Experts of a small language model: 26M parameters, a variant of Muon for the experts.
Below are experts of layer 5 (counted from 0) of a mixture-of-experts language model. Rows are named gate (a neuron's input weights, with its number), up (a neuron's input weights, with its number) and show model dimensions 0-255. Each number is 500 + 50 x the weight over its row's rms, rounded and kept within 0 to 999. Numbers have three digits each.
Before each expert's rows: a language model's description of what the expert responds to; "mostly gets" lists some tokens that are sent to it at least half of the time. This comes from a sample of Wikipedia text that the model never trained on.

# expert 9
Description: Digits inside years, coordinates, percentages, dates and identifiers, usually after an earlier digit, as in 1945, 2018, 45°04′.
mostly gets: "0", "1", "9", "8", "2", "6"
gate1:471504448408488511472481477499470570514558466505505535510491541592538497449472515460574488460594448522478467507537465337550442462436458540534446485484560540533458540493495495480448431562381451493470483561461529476525526500540581582553454448456591512487520466537560605484489466540569481425465580525488486502536425535512474505489513521532495528521510528502503537430420488519454480550499542464561527534488550495515555494599423392460461573503588380499486572463450423602438430482540466446374436456547488554391523572584515581523563457432532521509433460482509461536637502606454471538463529416468505539487531532522518499477403455511582510430421464573447403521540510547519539504475514483574500583466492545469563482528581524568547534400430484414557417529499524508467511539442530
up1:469534434422540500481409469467505605526571489585544576537517567537568473506433577562547488449475474480428411510523441529553470481442506540534408472480470547514532550470501537469488450460460552540591533536470548431536470538572475472499384477505522467531483488456469512524419460474546482494448542500542521526431426493574446457584531504466426496478387523536536465505479558475523553527394479496402551466523498471553527437498367464486481494504445494453493490546533498483461498588439492569509522458463456549427577532595500539417508554549560693476589422475426430549562524481452511498488485591489522435496554533467450510503547512528442647465478499506561462470497446508516449526497352509537453469544392559529439551549499454446443462590586490557508489501497592549487513550552468

# expert 3
Description: Opening pieces of capitalized names and words, often in tables or after a quote or colon, such as St, Sa, Co, Mur in Murnau.
mostly gets: " St", " Sa", " Co", " Pa", " Le", " Ra"
gate1:467588517412511514518491388442563535423505490577446541553479492494519518456585441607479500440465455481517490413481503456473459524538501478579489552450445491533537482532473426482569471559563481482500494503454465456522486403504545445465584502542511543483426647580604516512520513456445551452465447531545512519622582497532528506526504552560484547529388551518541441457515478503550458488484541497517434413447416479482534505505469384361594565534518478511461556489596535424504442495466543556427427466526451575485508416509530491529495500604502547459498502445466504440504485463544501539506423581499483489519459454566518440489450518467535505633478442459494448562451432493502510417503539467449628570527531419544524583541504553550566501532435544534445433477469520451364474529453551
up1:547493592506531524528493454491494485584511454455515544514568491487509532417423427612434533559440556462501536353461532496455532492523432514438515536422572507562532519558534593476481426490533535522580491574612537473624556530538401517463503499493494516456540485466470467524506497503434500524485564465420539441537467530543481448523565587475541521447502471448468460415493487576457533449507457445463497416580560400591514506525452476515521580519535434514479470449656460411439551569432527444544544448487435447508490569498499483470522453464484494510585494498576516441532573491552524437508448464495463578512543476491556562484511427447447520528408556551576445558437444548457505428392484395543504372484515450494480475494494566413467544574439516516497537467478560472489405531471447

# expert 4
Description: Lone capital letters or word-initial letter pieces starting acronyms, codes and names, often after an opening parenthesis or hyphen, like (IBRD), (ITV.
mostly gets: " A", " W", "S", " C", "B", " M"
gate1:567473635498516609440467485383544566539490450481570394498495532544483413499499494478573468527378591415483447494487473471573551515491522484384443547541449453586427503541492435521495574438559500479519548514509551554472489540493541566475579409497409457449567486496458428569489503468468438534502522496386581510546543589525455451504627510473597570533564541510552471527511553531520471479568433551500517424462488502502517516508530500512465477451553511441548524394516470463506465493418430536534454444528516473462494460481459532487460620530472517400582608494522496508535504566570440561444479515509503522396502550545431514484542449534493563439493527446546549497484434475451456457468528482374498531411483545501460424468505515580579484531542465525506464531486466378544443429526486
up1:474566542454494559343419537522382491453438399552435571530563469582451495596468479492496513502418479503519563571497421524476552540515410493461502499577479488497579537522507571503521585388522520580465527479556466418558457558547537606430523484485487503427475583493406466608493524553517475495537521535495554492483429494491473576467531543568498498437456459497503531508513527451503437637534497495510544529481556418459511546420562445455500511450537567437445594534575431411554604566558578533514508493577499467431493438524443555570529495513514511465464484534543440557546440505514446495493453496524525532484569471457462493486527549465549468441424521511455389443461604487596421450539464570475487414529530453486416472494544459456470487502464492502542549479527482512441578461475405